Weights of a small mixture-of-experts language model, trained from scratch on English Wikipedia: a variant of SOAP for the experts, 458M tokens.
Below are experts of layer 2 (counted from 0) of a mixture-of-experts language model. Rows are named router (the router's row for the expert), up (a neuron's input weights, with its number), down (a neuron's output weights, with its number) and show model dimensions 0-127. Each number is 128 + 24 x the weight over its row's rms, rounded and kept within 0 to 255. Numbers have three digits each.
Before each expert's rows: a language model's description of what the expert responds to. This comes from a sample of Wikipedia text that the model never trained on.

# expert 13
It responds to: Word-final suffixes. Suffix pieces closing a longer word, such as ing, ed, ation, ment, es, as in remind-ing, hop-es, cons-ent.
router:156079164110139127147113117158110108116127164119145120153100148134128118141120146129114127136119090168125152160061114119159127159152115141094141112154129149118159138136125082105147109127130082137146165116136117131126138089130123135100119178132104130144107130116126151136130125064170105083120137154138113146139116132149159128157115133216146122123108132089151085137150165111115172098146
up1:122140144154137099145167077109101127147129120151173112119132121127116132099080176134122131169128139113095110097097120136136145139108096151155113126126127151149102119153128129143155114107119183096123143114107122163168130116095113107142150141163102112107151144116178124152126115105150128130136142139186155136096128071101153087175109149164128165137134146138133159160166100150081130122102
down1:145133098126129098126112120126147132143109144156103092149180145109177123106150105131123160149134156123083099075114141115111153122141118132092143127179169128123112074166181115093124115116108145094157154165168133122103115105117114153138122149134134106125163094116147112094157120159137136137163126130171138111160153128107107113136136112084167101160137137105155141096101146143126102173127
up2:072132115154149162116120137131110135110096190156138123098153173140126112131118128106176134148142137131123125147139103138124089110162102153138124177076150140145132119123124065134129127158182140144122135113145103141144100142122142120133105133130137134134075106159127107079133137121187178085111140106130120139141107178105102183116106097103110132107131130124132117113108120098094144144151
down2:131139129131152117110166186089134111154110142055109139157113135138115097114152144136160162117134128140144145110156130139142155169107110127116123080168134141093084110116143092159115145131120136140132143088128117112128107184147133100114144146151099135120140088144182121152125123134122139155137144142148088126132104093134148106117142100138105110144109122110167104106146096165167140204141
up3:094147135128086159100152176098123102118142153142161135129168149166103137105133125119112156120143140121152097141140088167108099097121119128080097151108122089113162118139116117129092144138138125099148126169154134127107133131092101128144131196139128115127088141143136115186123129108129129110106155139148150076112155130130128124097092097093123181184142148138124127138083146106138103112145
down3:163084129094119112108164084134113121120128129098133134141149106184101148144177113137152134095132149139150134169140077128115131135177165167130130125111148124151156106134122127115156089132140145125152159116132110141155139095151131114138152109147136121123131106066099139156162153141170125128159126119149126106116130132124115049126120071130130154102180130137123131109132137063145136139131

# expert 25
It responds to: Word-final nouns and particles. Complete nouns and particles before of, to or in, such as time in During his time, order in in order to, people, up.
router:095099148108134137118158150127119117163121145093099146127119126112133112143109072099099152068127149098151123146141158169151115148126140097108145112170122109103138146108182142151165129153145147154153149180082101168145129130108117145078117133153129130134132176114164139109134137132135106101159118118106118117154122141129115144177156171170147074166113123113107122108150134096128128138148
up1:101158151160134124155137126149083152148121104122141170134153078142139116158107079154111133116102134150113088139121130105104089119096086113154118141113141103150137122133152139113179118116116128139120146105119124104143083116129130121100105124110136115118136123137192101124137085101088164166118147168113129114124100115156122052155100148107086131130131111150105138110097157164136118099090
down1:156136127121115152121120098162128124173100118140112175087126117140121116136126130133086106095153138081086119135109099136179146155119146132099140125124123097158121133137129075133142119091092144111124120185115169173168085155155130153135100122119108135126165103108180127133133135089076152167142092128115121126114140128142142120118124110126165128112134152111118089126134132147148196102155
up2:094147128143154170138127162123101137116153135132113128100136160100118098145129081126155105111131170100109126137122132105107169155203114167118139093135123165122101105089162108126146116159164119150128111136174108135161075112151113108114097159094155100123096142129138112146093154170155127147119167112117103095135137102114156094136106120133119125148127081140123128131087113130100113126169
down2:110130131127167129109132115114120123107160129107157106104128101149133159162100140118124108093096083135079141146102169103133162103154158147158145091142152159155103115101177170089123142087124139194133126092121117136114136143184121130147105140100101103164125148115168137140153099125138108138141138092096129123107087125129150091155127135176135112124102124166138111139115090117142094119141
up3:105106117156128129102115115141151120143159154137124124075170133112103154103156093129140129117147141108110104086153108117162128151120154160096135102138121150138147168132069106113151138155151130124152157137109077153143110108110145068070145149114156143137107129108114123120153153153131141131126144128118132104189136150146121170107160165135112138149114158101140101190152145144157171127131
down3:130126097120127109136114137130113135119160146109122097111089182147072083106171112110138133144123127108166103119105111122142117129107125135129124132128125120093139124142139081098149124122127119084146104107111098156101103155116127140184107148114089110133164157119137157105097119116152120138140062155160139116104151105183109142119113144118075155134123104116164080157089173151109125132159

# expert 12
It responds to: Ordinals and past participles. Modifiers after the, his or was, such as first, second, same, early, known, and past participles, plus name in Binomial name.
router:137130164090141127152100100120121132103119155140091137089111127138147108138149139117124142147107140166142078098140129131125114118150136103114127128148149137101120084089116129110132114053135152123151138063106109121108127148135183077188083125137150119104090109125146127117118120086101117136141109131114150096143110114163145095126122145114143145148133116171102158126161153096067108144136
up2:132093118119156135168162136150153155086116126088133122123131122084111133093099127068144144151097119134115137119135178126151134122175116143118135110112106143139134124135112142121146158135113131135130152181141109137133075105139182126111126124095105132117113130170148149074145108096138136130074122103109100081132140161077147126139152132102111121184146130135108089149112078155110121147147
down2:098167145089121109111140099104127134153115133147128138152147158164119176111110115133147129125112104122128108189115110121102157133109153157144143099152127159148103137147133135117113134179171150122114112113106120108127095087168114113090186136126099147145117166182096125163129081115114105153101114144127118122125170092091147080136151143135084128119095161140121127153152122118141151153160
up3:108126142092107115179119104115146120112142138173116072140116181144134111103143154170146108148131130096155127110153128129111129146140135099119130142200101165145120154107107115139097145104178133158134102137140129108166118106107114114114152157105147104142095143171127141180128128127191147112166124155094109151103140117158127142107116122089124143101125148110112123173103129147137139158163
down3:110150146104130179176106148132099149125155161132121135114113185149140100140122120139120146140137132121168151138110108119128095125147116155108152109106133080137134166140115126137120105112158149086116102112117123106143128134132094099141125115175154138126161131137138114097139161140101101161114112122090150089149110095138045091131117124127099125142175118149114113126086137153096100093188
up4:131116132162155122156112169147105122118136108157108105153149108143091130114135143071144112117136181110100168172126121103153132108136092127148109140090093150094065174095143129133118118087144139120180132124164131130133131093130113126116120123139159176099130119129142109137123080148158139110106125112123106142137122138096125136162125131124137123169135113066113204122148122112098146137139
down4:156145125125128121105123082121142148164139082139139106139121097134127144109165134173122143124079118131131135125106130128095107121110166151136132130056100113136076116114106123081083131095127161156107129174140128129124136111151137151159082154201113147110174107138157130149142138139126175119112157125117120158086149153152137147148136111137100101135134129147100152131101155173114125105139